{"n_experts": 64, "activation": "swiglu", "routed_scale": 6.91, "router_z_loss": 0.001, "init_std_router": 0.015, "n_head": 12, "qk_norm": true, "init_std_o": 0.023, "init_std_up": 0.0266, "warmup_steps": 50, "train_tokens": 763100000, "dataset": "wikipedia_en"}
Below are experts of layer 10 (counted from 0) of a mixture-of-experts language model. Rows are named router (the router's row for the expert), gate (a neuron's input weights, with its number), up (a neuron's input weights, with its number), down (a neuron's output weights, with its number) and show model dimensions 672-767. Each number is 128 + 24 x the weight over its row's rms, rounded and kept within 0 to 255.
Before each expert's rows: a language model's description of what the expert responds to; "comes before" lists some tokens at least twice as common just after its tokens as in all text. This comes from a sample of Wikipedia text that the model never trained on. Tokens count by the router's weight.

# expert 31
What it handles: Line starts, infobox fields. First tokens of new lines and headings in structured pages: infobox labels (Domain, Type), section titles (History, See also), list dashes.
comes before: "-", ":", "==\n", "\n", " ==\n", "==\n\n"
router [121 122 112 159  97 127 125 169 136 133 101 134 129 113 146 128 152 123 132 146 138 143 136 192 120 139 119 186 134 134 114 106 161 139 136 179 131 134 126 147 147 171 135 142 151 126 100 163 104 161 157 164 178 101  98 117 113  95 149 144 143  99 123 123 111 102 140 135 146 185 127 143 106 108 154  87 132 148  85 134 150 126 122 135 159 118 171 119 110 155  62 156 154 138 114  98]
gate0 [138 129 143 121 149 181 152 119 151 139 131 162 128 122  91 185 124 138 158 126 138 115 137 121 119 149 150 117  81  68 137 130 118 162  90 129 138 168 147  58 135 103 117 150 112 140 100 136 105 166 118 117  82 127 134 100 118 133 159 145 147 146 117 117 136 101 154 145 131 173 134 151 127  97  94  97 106 145 124 133  82 128 120 135 128 104 171 122  80 104 114 120 137 106 165 193]
up0 [153 124 132 132  96 115 145 179  93 117 142  81 121 153 205  91 125 109 142 158 130 137 151 138 106  72 137 127 156 106 147 145 150 144 138 111 148 123 127  94 137  92 186 110 155 121 142  96 146  76 137 129 167 138 169 159 180  96 143 137 133 104 156 120 118 119 122 124 100  92 115 162 117 110 136 119 132 145 122 140 136 125 131 133 144 158 138 126 133 137 129 101 123 146 148 125]
down0 [112 130 120 117 117 158 173 108 141 140 123 131 158 117 135 181 108 145  98 116 158 118 152 125 133 100 128 120 173 118 137 140 147 127 142  84 144 137 122 152 137 121 132  90 126 128 123  91 160 127  98 119 113  81 116 171 151 128 121 124 109 139 122 120 125 112 105 146 121 176 141 146 145  90 147  99 119 144 101 122 158 157 129 139  75 179 145 133 122 144 126 121 142 107 125  93]
gate1 [ 78 115 123 115 134 170 120 127  87  89 153 180  93 157 118 149 118 157  94 128 155 138 156 112 129 151 115 112 126 134  86  99 132 126 146 130 111 165 110 145 108 150 158 136 122 116 132 125  72 127 126 142 153 119 148 147 103  97  98 169 121 175 161  83 163 153 143 147 172 169 120 114 126 135 154 156 125 111 132 195 131 126 179 112 107 109 115 113 123 135 110 131 141 119 119 128]
up1 [153 158 143 142 126 148 156  78 161 126 132 112  94 162 142 152 100 112 114 125 132 115 147 139 172 169 164 133 115 126 147 140 167 170 115 134  97 148  96 131 158 115 175 192 156 132 112 109 164 112 122 123 140 107  93  67 143 168  90 119 105 110 164 120 126 117  90 127 159 123 208 156 165 127 108 115 128 109 141 137 162 144  90 170 132 132 112 165 120 117  87 130 106 112 121 105]
down1 [126 113 138 126  94 136 113 128 182 150 104 117 120 147 123 159 117 151 131 125 131 147 124 127  88 148  98  96 108 164 109 119 143 146 158 123 167 149 136 113 130  82 152 148 118 164 137 170 169  84 133 150 106 124 157 106 162 186 107  99 136 125 164  95 187 163 139 127 160 108 162  61 120 114  88 151 105  99 126  82 143 130 122 131 127 123 140 139 125 144  93 148 160 156 178 153]

# expert 10
What it handles: Plural and abstract nouns. Common nouns and noun endings after the, of or other, mostly plurals and abstract terms, such as areas, groups, rates, ecosystem, -ians.
comes before: ",", " and", " of", ".", " in", ".\n\n"
router [115 151 127 137 127 151 121 144 122 138 125 168 131 143 132  83 174  89 161 154 153 156 141 139 128 130  82 162  88 127 134  73 142 103 153  93 110 167 125 139 140 140 166 136 123 118 140 112 110 168 154 179 105 101 115 125 102 103 159 140 144 123 127 134 144 107 140  92 134 178 132 122 148 124 173 133 119 140  97 103 133 143  93 127 167 168 131 154 112  94 104 112 155  87 120 107]
gate0 [146 152 152 153 125 183 177 152 151 149 112  88 110 164 126 146 120 106 131 153 105 104 126  70 119 155 106 140 148 118 161 107 163 135  97 144 155 141 113 160 146 120 107 121 145 129 167 143 112 121 141 111 128 164 139 106 131 136 106  92 155 100 134 117 160 132 156 151 152 125  91  99 184 144 124 145 129 110 138 123 122 115  80 135 142 113 124 146 169 125 136 123 125  79 120 141]
up0 [ 92 142 146 107 143 105 114 123 140 135 144 164 127 131 128 109  72  95 121 141 137 125 142  78 111 138 101 123 119 119 156 164 137  99 116 114 143 131  80 119 146 100 131 164 174 106  82 165 144 105 127 161 128 147 127 115 170 120 113 127  84 144 148  90 107 140 186 113 179 129  82 170  70 103 157 101 141 133 131 148 139 160 142 136  99 132 129 109 130 134 152 129 124 119 148 125]
down0 [113 134 134 101 122 180  98 142 122 154 149 111 117 119 134 170 138 154 121 123 122 115 107  86 131 136 121 108 121 142 118 152 145  92 156 153 133 137 161 153 114 124 153 122 163 127 115 137 148 141 123 124 124 144 115 104  98 104 126 104  90 153 147 123 144 165 142 139 147 138 137 102  84 137 119 148 139 100 115 126 147  57 129 112  98 119 101  92 108 148 133 165  97 144 135 156]
gate1 [110 119  98 198 125 169 149 145 137  94 106 128 119 131 160 149 144 126 115 153 121 128  94 112 145 126 107 109 129 136 124 100 110 127 142 136 108 114 147 119 135 134 151 159 153 147 153 131 119 131 110 209 143 104 104 116  95 164 122 143 133 122 114 110 123 158 121 132 154 113 124 107 123 152  85  98 162 115 133  78 103  86 166  84 151 114 118 132 108 128 160 106 125 153 111 119]
up1 [135 136  90 158 149  96 129 128  91 108 121 124 104 107 161 127 102 116 135 130 131 154 128 122 127 132  81 155 117 137 183  97 120  96 118 132 134  98 192 151 112 100 150 143  76 166  96 136 109 134  94 109 121 149 150 125 156 123 117 150 142 101 134 140 160 141 111  93 106 154 141 124 107 120 181 117 127 116  85 141  76 121 106 124 121 128 139 141 100 122 124 111 167 195  98 133]
down1 [203 118  78 124 147 119 111 130 115 125 102 153  94 118 111 181 126 121 173 165 157 112 165 134 148 133 152 131 115 138 107 119 123 144  85 135 113 124 129 126 168 103  93 150  98 137 121 172 116 118 138 110 117 151 114 127 147 108 101 119 146 130 164 117 114  94 127 166 123 172 113 113 137 114 108 100 110 118 135 136 148 102 118 133 117 156 121 129 124 158 127 127 117 150 121 125]

# expert 14
What it handles: Spaces before numbers. Bare space tokens before digits in tables, scores, dates and lists, plus opening parentheses and table row ends, such as "– 27 March", "6–2, 0–6, 6–4".
comes before: "1", "2", "3", "4", "6", "5"
router [108 126 154 117  62 110 137 146 132 117 120 130 104 120 147  81 145  92 160 124 148 145 169 136 118 125 104 122  92 161 132 107 153 130 139 172 112 162 113 150 146 168 146 145 108 138 143 164  81 139 137 178 137 128 146 124 110 135 166 126 133 147 123 131 169  98 156  91 108 113 163 103 164 130 144 105 117 168 106  92  98 134 136 144 123 126 137 153 119  88 110 121 139 110 142  95]
gate0 [135 142 119 142 116 119 137 107 113 146 137 108 150 142 136 162 162 121 138 161 169 110 147 136 134 148 107 119 133 149 107 162 175  95 125 101 179 126 100 110 126 100 164 162 113 114 116 134 125 139 121 137 129 136 164 139 137 142 115 114 136 148 126 164 137 126 135 123 127 106 137 131  89 167 164 145 153  85  87 127 116  94 102 149 115 124 151 106 100 105 121 100  88 181 162 153]
up0 [ 85  86 140 112  92 137 155 123 152 103 126 112 165 103 126 106 103 144  82  82 130  92 119 148 120 166 132 124 122 135 142 121 112 178 106 130 127 129 120 131 147 135 118 113  90 123 123 146 146 150 164  81 203 147  85  95 107 101 122 147  90 128 167 118 166 144 117 102 124 100 129 143 161 160 124  93 156  72 125  87 137 150 159 132 138 103 116 135 145 139 135 136 113 110 133 118]
down0 [111 156 144 155 130 139 135 102 129 169 146 162 124 133 118 155 136 122 115 115 111 169  92 148 131 137 141 135 120 113 115  92 150 119 143 136 121 136 166 138  87  56 127 155 115 122 127 112 164  70 123 121 146 166  97 124 119 141 120 145  52 160 141 141 159 109  90 132 120 120 123 114 128  93 153 136 100 137 123 109  85 114 152 145 144 138 116 147 112 146 134 149  86 141 121 118]
gate1 [107  79 168 144  76 157 126 136 126 120  94 111 178 146 102 139 123 146 137 113  62 151 118 123 118 127 132 116 148 124 116 135 160 124 101 125  95  89 131 119 158 159 158 149 183  83  91 126 145 149 111  78  96 150 117 147 138 125 132 146 152 121 101  98 110 135 114 133 101 121 113  93 134 157 136 161  97 157 122 128 147 101 165 133 154 153 151 129 139 108 142 163 140 113  92 120]
up1 [155 122 143  89 124 107 124 105 109 131 112 107 117 144 122 116 126 157 124 133  64 116 158 105 137 131 116 111 143 111 123 130 159  97 101 120 100 100 111  79 111 124 129 133 138 155 126 119 149 132 121 100  89  90 134 111  95 144 128 166 163 129 137 150  76 137  85 122 103 102 125 117  89 126 100 138 167 135 102 178 127 140 144 156 129 164 109  86 121  99 117 108 145 115 109 161]
down1 [172 102 147 162 127 162 129 113 145 122  92 165 183 154 130 130  81 148 127 140 118 120 110 163 129  98 132 116 103 119 149  75 102  74 124 102 136 113  97 114 135 146 129 113 128 113  94  65 132 134 164 127  79 132 157  82 174 123 137  97 111 153  99  73 136 118 148 178 100 125  91 108 104 137 122 142  90 164 150 142 142 116 108 145  91 129 152 126 128 137 128 167 149 148 133 125]

# expert 27
What it handles: Spaces before model numbers. Space or digit pieces before numbers in model names, scores and tables, such as Class 31, GT 3.0, plus politician and member.
comes before: "3", "4", "2", "5", " of", " to"
router [106 130 106 125 147 129  99 153 119 163 104 154 107 134 101  96 179 123 173 157 146 114 177 124 178 167  99 125  95 128 143  71 148  88 135  95 106 130 159 133 175 157 115 143  92 112  87 123 134 115 141 147 154 103 113 107 149 124 141  85 102  67 117 156 128 113 113 121 137 118 152 130 122 131 159 128 152 125  88  97 143  89 138 131 165 140 104 154 137 117 119 115 130  76 109 134]
gate0 [126 136 121 125 122 127 110 134 131 152 151 135 105 155  92 115 155  49 105 153 136 135  96 173 156 122 142 129 106 161 150 126 174 106 111 138 139  87 103 156  97 139 117 128 145 125 111 142 135 161 118 147 175 130 112 111 107 136 108 145 153 140 147 144 102 106 143  98 117 187 118 130 159 129 165 162 110 128 161 140 143 164 124 147 114 148 112 128 160 100 165 137 146 120 109 130]
up0 [ 90 119 138  99 119  94 155 150 141 143 145 136 165  77 114 114  99 158 125 138 190 111 162 113 137 149  83 159 112 109  94 103 154 110 102 128 114 157 142 103 114 152 137 145 138  84 179  86  95 145 160 113 137 134 133 137 147  88  69 163 176 118 138 123 117 119 158 136 130 138 110 122 131 144 116 125  93 136  97 115 119 109 175 124 134 123 116 132 161 129 139 162 104 112 129  95]
down0 [171 134 175 130 151 114 125  83 148 128 159 169 120 144 110 142 154 108 110 130 127 161  76 134 103 149 141 108 151 110 139 161  94  96 165 107 106 111 151 140 111 134 115 101 112 114 160 171 133 124 137 114 105 167 139 123 113 127 143 126 106  95  88 150  79  74 157 128 132 131 122 164 130  83 121 144 156 161 116 142 151 135 152 125 133 114 158 139 151 160 170 125 105  72  70 108]
gate1 [130 153 126 128 119 119 149 132 126 123 115 135 136 126 119 135 118 128 100 145 138 142 143 140 117 164 115 129 140 166 137 115 130 133 153 124 158 130 156  87 132 144 172 108 113 104 101 198  81 122 109  64 146 145  65 137  74 118 124 138  46 131 100 134 108 133 154 148  90 113 131  99 120 104 123 124 139 150 185 125 101 130 170 113 122 152 135 147 143 118 135 119 164  91 144 165]
up1 [115 134 133 141 125 148 165 120  89 161  95  75 116 132  70 171 162 163 170 132 152 124 134 109 101 135 113 145 125 202 138 175 136 140 110 133 112 129  94  84 118 128 164 133 108 102 152 117 120 156 176 107 149 119 145  92 117 117 131 136 124 155 141 105 159 187 149 148 104 172 176  94 178 108 131  79 100 133 112 159 148 120  90 121 102 159 117 123 138 129 141 136 131 112  98 162]
down1 [116 133 106 145 155 167 132 128 108 139 160 127  98 115  98  76 185 136 113 126 154 149 164 127 157 136  83 116 118 132 125 120 123 169 123 121 109  79 125 140 133 135  81 147 117 141 113 151 107 115 157 121 168  94 137 108 141 160 106 128 127 154 120 162 133 100  93 160 104 105  90 101  96 126 143 125 140 127 140 158 128 130 164 150 163 135 107 107 132 118  89 116 156 152 134 110]

# expert 48
What it handles: Table cells and infobox labels. Row numbers and cell digits starting table rows, plus infobox field labels like Location, Born, Genus, Coordinates.
comes before: " |", ":", ".", ";", "th", " votes"
router [149 130 142  93  72 114 127 169 121 158 112 148 123 128 134 119 161 119 166 150 124 134 141 110 161 129 120 160 118  99 142 106 130 126 140 123 102 166 138  59 153 125 138 101  96 141 118 152 101 184 135 156 172 103  90 119 109 134 161  55 103 147 106 152 179 117 137 108 106 197 137 157 103 112 150 116 124 173  89 139  98 152 123  98 172 147 150 142 130 114 102  99 125 129  96 138]
gate0 [137  83 134 126 110 176 116 110 157 102 165 107 119 132 127 164 128 160 146 119 142  62 132 165 134 178 152 139 157 128 101 142 132 197 123 115 132 145 138 130 150 141 117 116 146 135 170 150 127 172 122 140 113 124 147 130 108 142 102 131 139 149 162 149 171 171 140 118 127 137  99 159 137 110  96 123 177 149 105 120  96 161 134 118 145 180 118 153 113 100 141 149 119 148 128 147]
up0 [119 115 101 167 147 118 149 101 133 140 124 148 136  84 146 136 111 134 105 128 101 148 119  99 124 129 121 119 121 181 108 147 101 140 110 130 164 158 105 121 125 135 136  89 128 142 135 143 134 113 144 129 115 160  87 112 107 178 103 130 136 142 161 132 161 167 163 137 174 135 137 133 143 160 136 147 130 137 158 164 137 115 137 142 140 144 148 139 111 136 112 126 143  94 129 117]
down0 [139 150 131 164 119 129  97 116 128 149 143 128 115 122 127 131 160 132 173 105 149 145 141 132 140 148  98 145  89 144 167 120  93 155 117 143 119 134 137 126 132 125 116 151 117 141 135 133 129 111 103 118 107 192 129 124  87 118 128 144 134  95 129 111 120 136 122 170 118 125 104 132  85 105 145 128 144 161 158 114 135 137 126 150 111 148 130 154 127 159  67 106 116 133 123 157]
gate1 [154 121 102 106 158 127 134 114 107  98 177  81 118 134 125 134 158 104 139 101 104 138 126  91 117 132 131 116 115  96  40 126 123  99 105  86 171 157  95 127 145 139 128 100 157 163 135 102 158 167 133 131 165 159 133 122 146 141  95 121 150 104 121 109 128  99 101 151 172 108 119 184 106 157 140 131 143 132 120 135 124 139 145 132  98 131 105 114 122 120  99 103 124 143  92 125]
up1 [ 94 159 120 128 115  99 136 116 141 144 134  98  97 111  83  84 124 110 102 138 115 159 114 133 112 105 121 129  64 134 134 152 159 143 129 138 130 128 100 119 147 132 138  88 126  88 147 132 147 144 138 144 126  82 100 103 135 177 140 143 116 147 140 128 107 130 175 114 124 121 144  91  96 120 153 162  91 139 110 150 151 148 147 123 135 124  86 141  99 116  86 103 152  77 142 134]
down1 [132 118 165 156 147 159 146 134 118 131 117 123 122 134 150  89 137 118  96 145 102 156 141 127 105 151 161 144 113 128 138 137 135 131 127 140 164 139 150  80 116 176 119 123 132  98  97 128 104  96 158 134 158 105 124 137 154  97 155 150 174 108 137 130 132 114 154 121 143  80 166 135  97 157 147 117 125 129 136 128 152  95 118  72 134 141 105  87 150  99 114 160 109 128 145 142]

# expert 38
What it handles: Person role nouns. Nouns naming a person's role, job or family relation, often after a, the or his, such as member, son, player, politician, coach.
comes before: " of", ",", " and", " for", " who", " in"
router [131 171 122 128  82 166 103 123 147 122 125 110 115 138 143 100 144 104 152 148 169 149 150 119 127 141 119 162 121 160 157  89 171 106 200  98  99 180 131 148 117 130 169 152 135 104 122 135 115 155 152 123 184 126 118 152 107 142 134  95 151 104 157  86 152  96 130 106 152 163 133  83  94 133 162  93 139 134  61 151  86 135 169 136 132 142 141 146 122 135 114 120 149  84 119 100]
gate0 [156 104 148 119 127 130 106 141 133 144 176  99  78 118  79 120 123  92 153 101 124 197 116 109 105 100 167 144 125 147 112 168 150 125 124 166 125 121 105 156 152  93  90 133 153 149 119 151 163 131 179 131 104 125 144 164 124 132 139 141 135 137 136 110 136 152 132 135 120 140 107 107 121 140 141  86 121  98 167 176 104 161 146 139 115 154 151 156 131 177 110 100 119 147 118  88]
up0 [ 79 140 119 108 141 169 144 123 121 107 114 144 116 138 128 111 162 169 113 132 136 152 114 109 126 135 107 129 133 102 187 134  96 169 122  83 169 112 138  99 135 155  97 102 147 165 115 147 121 151 136 154  90 137 137 149 108 104  91 124  92 101 106 114  87  51 127 157 126 101 141 128 134 149  74 139 100 123 106 153 110 142 128 113 136 133 126 120 142 136 198 144 177 110 161 183]
down0 [134 135  94 154 141 155  97 150 176 107 139 125 119 142 158 114 161 159  90 167 173 113 133 146 105 114 126 106 155 149 137 131 168 129 129 121  92 112 113 120  92 185 133 114 114 128 145 138 143 150 120  91 119 168 144 110 126  91 115  97 143  85 138 117 139 110 120 139 148 115 115 131 130 113 100 123  97 105 125 119  92 112 140 128 114 119 137 119 145 108 136 116 103 151 125 117]
gate1 [109  92 141 119 110 115 100 133 140 117  63 150 128 112 152 123 152 114 158 130 148 172 107 166 118 120 160 100 166 105 114 100 155 129 134 148 102 113 127 102 135 148 117 117 137 118 113 150  90 133 122 136  80 102 154 160 113 162 141 136 146 135 146 124 113 123  71  83 114 139 143 135 171 121 119 102 171 133  70 159 162  65 133 136 134 141 182  96 160  97 155 144 116 130 134 154]
up1 [132 136 134 128 140 103 146 149 148 128 113 117 141 137 124 124 158 131 116 160 151 121 130  99 163 111 123 127 144 174 159  89 130 126 125 138 125 135 127 120 110 149 163 165 144 140 131 133 129 160 112 118 168 107 104  78 112 125 184 134 108  92 134 107 150 147 171 109 200 151  96 103 135 138 102 117 107 133  85 127 126  95 100 119 105 102 112 130 153 106  98 112 121 107 129 110]
down1 [132 119 151 139 111 132 153 142 157 122 108 111 111 137 135 116 159  90 101 134 161 144 144 117 171 135 138 121 125 157 115 136 140 164 147 114 112 121 140 115  87 139  89 145 137 120 121 155 117 119 150 178 146 138 196 123 111 144 115 118 130 112 125  98  99 139  83 117 143 148  99 127 129 136 120 161 128 114 153 161 128 128 158 119 113 148 177  93  87 114 150 128 157 129 164 128]

# expert 46
What it handles: Table and list separators. Column pipes in tables, list-item dashes, semicolons and colons separating entries in tables and bulleted lists, such as |, -, —;.
comes before: " ", " \"", " —", " The", " A", " —;"
router [130 130 120 120 122 139 108 147 141 113 104 119 134 141 142 130 144 128 154 119 120 150 126  79 143 145 138 159  71 114 185  96 135 123 172 130 139 170 131 143 154 140 140 166 112 164 126 110 113 125 158 129 131 141  87 130 118  84 119 146 123 128 134 119 146 108 149  91 126 153 134 129 116 107 131 138 125 140 106 134 142  65 118 115 133 143 167 127 141 127 100 123 138 100 161 137]
gate0 [135 172 139  90 128 122  89  68 162 109 113 155 133 107 111 105 167 119 113 144 124 148 187 146 154 118 123 159 127 108 144 133  83 123 148 171 106 162 151 139 134 173 147 149 182 117 115 136 129 143 153 108 170 139 172 107 129 155 115  78 152 139 120 108 134 120 140 118 126 118 173 142  84 128 141 157 144  92 103 136 150  97 171 144 147 154 110 129 119 116 128 105 118 137 122 110]
up0 [ 94 150 128 129 120 174 172 122 127 133 115 159  96 158 112 145 115 160 143 128 169  91 145  89 134 132 115 115 106 114 117 125 125 134 119 112 102  96 144 116 126 156 116 122 148 111  97 117 105 148 120 113 134 132 137 145 104 125 141 144 107 116  69 133 111 167 105 146 109 116 126 112 129 152 107 162 100 117 131 136 148 108 119 129  88 119 137 105 130  85 146 166  90 139 144  99]
down0 [160 108 128 160 133  96 135 113 106 103 145 187 122 140 159  82  97 128 148 164 149  69 102 127  90 130  92 122 160 151 112 106 141 116 186 146 117 134 138 151  90 121 125 137 118 157 145 113 116 118  77 158 101 149 134 105 130 120 161  70 119 176  85 117 121 164 108 137 138 140 140 138  92  90 134 140 148 118 139 133 167 144 133 116 190  82 102 109 141 118 129 121 106 139 155 138]
gate1 [ 92 131 136 122 128 100 128 133 122 135 152 147  86 141 152 114  90 156 151  84 119 112 148 102 115 132 126 142 168 152 126 128 125 147 125 123 104 164 110 159 140 117 133 101  96 168 164 156 123 154 163 110 119 121 116 129 120 103 143 122 117 148 126 125 117 104 104 139 126 115 143 167 140 121 101 120  76 134 118 116 104 158 137  89 153 132 143  81 133 162 108 163 136 134 129 151]
up1 [125 150 144 118 139 124 127 130 136 125 138 114 104 119 105 138  76 106 134 108 132 170 129 121  95 124 121 145 133 113 123 100 115 107 174  74 135 130 117 102 138 116  98 109 164  90 134 142  99  76 145 105 152 140 133 136 105 139  90 109 154  93 129 156 101 148 130 146 111 132 112 124 154  99 147 106 109 106 140 115  79 130 131 165 115 119 115 115 154 144 150  82 128 141 115 138]
down1 [155 138  87  89 163 139 157 145  87 115  79 144 157 119 124 128 120 119 112 190 154 136 142 105 123 143 136 128 170 140 131 104 146 111 131 112 121 113 104 155  76 132  75 132 152 100 145 112 121 111 122  88 123 132 133 137  96 111 134 184 155 100  78 110 169 132 179 110 135 132 122  89 118 115 174  96 173 165  91 150 121  92 116 105 117 130 112 145 125 124 103 101 166 101 133 115]

# expert 40
What it handles: Election and census tables. Table pipes and labels in election results and demographic stats, such as Votes, Majority, Density, Registered, and population after a.
comes before: " ", " −", " +", " Total", " .", " %"
router [153 123 136 122  92 144 100 157  81 138  83 140 146 113  94 100 151 101 145 148 161 118 183 130 150 142 109 116 123 111 110 141 120 144 133 152 118 115 103 157 159 154 145 147 157 141 147 190 150 160 118 153 148  93 140 141  69 144 164 132 123 122 130 131 138 130 133 102 166 179 122 110 128 135 141  78 116 153 105 122 126 103 167 141 127 119 149 152 104  98  96 127 169  84 106 134]
gate0 [143 131 175 141 193 114 143 172 132 123 132 125  96  99 141 170 128  92 126 140 107 101 106  92 161  97 125 136 128 123 136 141 155 189 135 151 135 113 127 172 113 124  92 131 124 157 105 120 127 138 132  95 158 118 134 131 135 150 166 132 124 127 108 105 120 134 124 159 193 119 118 120 103 183 160 121  71 116 158 167  82 100 119 120 114  95 121 114 147 141 117 135 148 143  93 163]
up0 [116 139 114 135 152 144 130  98 133 137 128 139  85 109 187 118  87 117  94  91  75 108 139 125  87 129 174 119 124 125 138 128 140 123 160  94 167 169 120 127 161 131 139 149 126 121 100  94 135 122  87 157 112 129 139 129 115 150 119 106 147  89 126 120 112 113 147  98 105  98 109 151 131 165 109 109 164 125 122 167 155 177 149 117  94 123 147 100 161 155 140 101 122 103 147 116]
down0 [124 126 108 116  91 160 133 148 148 126 138  99 101 136 126 142 103 142 105 135 162 123 104 106 106 129 123 101 152 112 108 139 136 139 161 148 122 156 116 155 118 145 156 134 102 139  90 134 124 132 142 143 105 105 147 152 109 148 143 142 165 116 101 133 124 101 115 146 141 116 110 149 158 157 159 109 140 123 135  98 170 155 161  96 131 137 150 152  90 132  58 110 146 128 121 149]
gate1 [ 87 109  91 129 162 131 161 165 120 110  94 141 110 139  90 101 110  67 125 146 129  88 103  92 153  91 143 127 119 138 118 178 154 133  83 151  87 106 114 153 164 147 136 199 137 135 112 157 106 137  85 125 118 120 130 130 100 161 122  77 125 123 136 101 118 101 143 131 142 135 146 121  85 135 113 126 134 117 142 112 171 107 167 171 147 103  88  76 124  98 139  79  84  93 122 103]
up1 [116 134 130 135 156 131 126 123 161 148 170 123 116 140  99 118 128 137 111  77 128 121  98  78 116 162 164 142 150 149 124 136  90  95 132  94 174 177  91 132 164 130  91 141 104  88 114 101 128 136 118 139 118 116 107 149  96  92 134 110 161  99 121 150 115 161  96 105 143 171 149 147 125 100 132 166 121 127 118 138 144 142 101 160 128 132 117 138 152 136 142 127 117 107 127 131]
down1 [ 85 186 112 118 163  72 116 132  93 159 129 181  91 126 121  71  84 181 131 128 149  89 132 156 116 186  98 123 145 167 104 105 106 119  83 157 111 129 121 151 134 140 142 118  79 118 129 102 180 120 153 119 146 116 139 127 139 161 147 119 148 111 156 117 140 128 134  93 106 104 142 133 136 116 161 127 160 122 117 117 136 135 158 158 111 101 141 137 128 163 134 172 111 122 124  94]

# expert 43
What it handles: Sports table abbreviations. Short codes in sports tables and stat lists, such as W/L results, positions (WR, OL), OT, state codes, and semicolon line ends.
comes before: " |", "-", ";", ")", " Full", " Date"
router [131 155 157 111 157 159 144 137  99 136 134 116 101 157  93 111 152  84 157 141 134 118 120 109 109 139 128 143 114 123 122 150 119 121 144 141  85 146 157 149 138 152 180 133 118 118 122 162 138 173 150 133 159 145 112 146  85  91 148 118 109 140 126  86 122  80 127 132 111 178 151  99 151 135 165 152 119 106 108  90 141 114 126 137 120 115 111 165 124 118  97 164 152 119 114 111]
gate0 [121 145 137 131 106 136 149 132 151 127 144  70  93 139 135 117 162  92 117 103 174  81 136 135  85 144 126 111  93 101 108 138 132 120 157 124 114 163 144 112 146 162 126 158 123 143 115 141 119 130 154 143 176 127 106 142 131 129 169 162  85 132 117 160 112 129 137 127 153 116 162 113 133  51 165 141 146 149 147 109 128  88 131  92 163 117 134 123 125 185 108  99 152 179 145 129]
up0 [116 174 130 125 120 109 144 103 183 129 140 159 141 114 114 121 131 109 136 142 116  94 175 109 122 166  85 142 109 113 156 135 120 153 146 147 142 207 103 135  75 148 134  99  77 147 152 140 153 118 181  92 121 113 138 137 132 128 134 106 137 147  91  96 154 173 104 143 137  83 148  94 108 106 117 184 161 115 110 116  85 143  95  89 131 142 123 130 133  99 129 109 139 156 153  90]
down0 [157 103 109 116  78 116 151 116  93 138 156 126 125 132 115 138 149 161 144 115 132 112 156 127 164 110 156 132 160 147 127 128 153 112 165 115 166 106 151 137 100 135 125 129 162 153 123 149 106 149 158 122 134 112 176 106 151 120  98 119 101 100 113 168 110 143 101 120 114 139 144 129 109  94 115 121 117 104 111 153 124 133 134  99  96 115 119 141 161 144  83 131 159 100  98  70]
gate1 [141 158  92 105 142 112 113 139 103 125 101 138  79 103 157 121 138 109 168 109 133 148  90 133 142 111 135 104 173 166 111 189 132 142 108  97 111 147 146 103 119  83 150 117 147 115 145 155 153 103  90 103 135 118 130 103 131 141 123 130 130 173 155 108 137  73 140 103 125 129 124  96 105 134 124  75 121 137 145 141 105  88 124 113 155 162 112 159 101 159  90 182 157 136 110 113]
up1 [109  86 146 103  45  85 118 144 161 134 122 138  93 149 173 121 148 124 149  96  93 116 100 131 129 127  77 127 128 132 137 169 136 111 106  95 164 100 132 127 105 138  93 112 147 111 123 138 126 143 182 139 118 170  91 108 156 139 144 129 113 105 159 141 117 153 167 132  99 162 159 110  91 140 114 168 156 127 129  88 103 106  94 125 156 127 112 118 119 153 129 113 140 123 105 152]
down1 [120 152 117  80 135 140 122 150 189  90 111 169 139 151 174 127 153  95 103 135 144 112 157 114 164 148 128 105 127 139 106 146 101 126 121 145 142 148 119  91 112 109 145  91 129 109 132 132 130 145 140 141  92 147 107 197 104 134 108 131 150 157 112 110  73  91 156 131 137 130 135 172 118 125 136 142 132 155 117 128 161 141 150 146 181 126 133  95 127 129 147 126 122 159 102 129]